config.yaml
n_experts: 80
experts_per_token: 6
moe_layers: [0, 1, 2, 3, 4, 5, 6, 7, 8]
router_score: "softmax"
routed_scale: 3.65
init_std_router: 0.0173
head_dim: 32
qk_norm: false
parallel_block: false
init: "uniform"
init_std_qkv: 0.0241
init_std_o: 0.0241
warmup_steps: 200
decay_shape: "linear"
dataset: "wikipedia_en"
Below are experts of layer 4 (counted from 0) of a mixture-of-experts language model. Rows are named gate (a neuron's input weights, with its number), up (a neuron's input weights, with its number) and show model dimensions 96-143. Each number is 200 + 30 x the weight over its row's rms, rounded and kept within 0 to 999.
Before each expert's rows: "gets" lists some tokens that make up at least twice as much of what it gets as of all text. This comes from a sample of Wikipedia text that the model never trained on. Tokens count by the router's weight.

# expert 12
gets: "s", "ed", "ing", " out", "es", "d"
gate0,227,225,194,195,165,187,197,240,180,216,257,169,157,136,180,214,137,188,196,296,192,267,167,160,203,174,189,188,197,199,218,214,154,178,246,257,150,178,190,156,186,183,153,155,216,224,212,195
up0,227,184,242,183,230,218,187,196,206,148,240,182,188,214,208,194,204,246,266,200,189,170,195,173,214,194,121,169,163,240,171,236,160,204,154,153,253,240,245,251,205,182,137,204,181,169,227,170

# expert 77
gets: ",", " in", " of", " as", " on", " with"
gate0,210,242,207,254,216,207,193,228,224,222,226,260,199,214,150,172,203,205,207,206,260,252,202,187,232,181,203,187,222,181,205,232,227,252,238,218,152,211,243,173,157,212,149,201,231,174,223,217
up0,187,170,164,142,213,175,233,149,197,199,233,210,246,221,171,203,223,224,176,202,206,221,162,178,207,226,185,181,209,189,206,130,198,145,225,179,220,191,146,264,189,141,195,183,184,149,189,188

# expert 33
gets: " to", " of", " the", " from", " by", " in"
gate0,184,186,218,211,183,186,223,239,230,169,222,161,160,169,188,207,215,167,151,191,169,185,194,200,210,205,197,174,263,197,163,199,200,191,202,199,181,180,214,161,235,123,207,194,173,221,147,158
up0,145,162,226,204,253,220,182,207,227,162,196,274,205,224,241,231,179,189,166,207,235,178,156,189,177,209,223,215,175,196,201,201,169,248,179,196,209,175,226,197,180,163,94,206,204,245,187,154

# expert 45
gets: " a", "ed", "ly", " known", " be", " as"
gate0,182,245,210,227,208,211,196,192,227,217,243,181,241,213,161,188,235,244,142,221,148,246,174,196,253,226,200,171,191,219,198,209,172,198,217,209,197,170,253,153,187,208,214,182,165,178,181,170
up0,189,238,216,285,266,163,201,229,231,180,228,239,220,213,230,181,197,237,163,204,249,122,199,233,172,198,163,216,191,180,185,249,180,199,207,228,209,178,118,245,193,185,213,183,232,215,193,167

# expert 46
gets: " to", " in", " for", " on", " from", " at"
gate1,181,161,182,160,218,145,212,177,147,218,246,228,157,219,177,152,230,167,205,233,178,185,210,168,197,157,124,191,181,183,213,222,203,190,173,172,168,204,208,180,189,185,190,213,219,198,180,236
up1,169,197,221,195,225,166,218,230,246,200,190,178,258,218,172,141,208,204,258,243,213,216,206,169,180,145,195,203,118,183,216,205,176,153,203,177,209,233,205,192,195,212,220,235,196,198,165,172

# expert 17
gets: " of", " in", " for", " on", " to", " at"
gate1,182,247,196,167,255,211,223,198,206,251,218,233,211,230,209,194,196,224,143,165,206,182,209,179,185,203,182,182,199,164,205,179,146,157,218,181,153,168,237,191,178,190,181,244,201,207,163,235
up1,211,255,231,203,237,195,205,258,209,157,202,260,203,211,233,193,223,197,198,218,187,232,228,218,221,181,183,204,229,189,189,240,190,201,174,207,216,189,168,161,287,209,203,207,218,209,218,205

# expert 59
gets: "s", " his", " a", " most", " first", " two"
gate0,157,255,176,208,157,275,164,230,228,243,224,167,181,190,163,187,228,166,165,250,179,232,194,196,210,211,203,208,189,200,188,208,146,192,239,195,187,251,238,177,189,140,208,160,204,204,208,191
up0,221,247,198,189,213,166,175,192,177,183,230,226,192,143,208,207,202,276,210,228,147,146,185,224,157,213,218,245,165,216,192,228,175,171,182,218,254,235,259,193,201,185,160,192,240,197,166,185

# expert 15
gets: "s", "y", "er", "ation", "ent", "ers"
gate0,180,239,180,221,154,252,219,236,202,193,245,187,172,191,246,178,186,156,149,225,186,227,220,182,156,163,191,175,189,179,219,185,158,187,183,259,138,247,268,193,233,206,209,172,213,162,244,213
up0,194,213,162,262,159,207,215,211,217,212,216,218,145,200,182,175,178,222,166,202,229,149,191,204,213,201,168,192,158,196,145,242,192,191,176,215,234,228,246,183,229,179,157,164,215,179,174,207

# expert 13
gets: " in", " at", " of", " by", " to", " from"
gate1,136,219,172,187,170,217,240,207,193,222,225,205,197,220,175,178,232,233,192,259,170,186,189,208,203,177,194,206,159,196,187,210,145,195,196,199,198,159,179,185,185,180,214,250,175,222,156,238
up1,161,180,180,204,210,198,204,202,181,171,178,173,206,245,191,212,152,235,183,230,213,212,239,229,171,172,188,180,188,229,177,234,140,150,271,167,210,194,171,144,197,156,167,153,178,225,170,153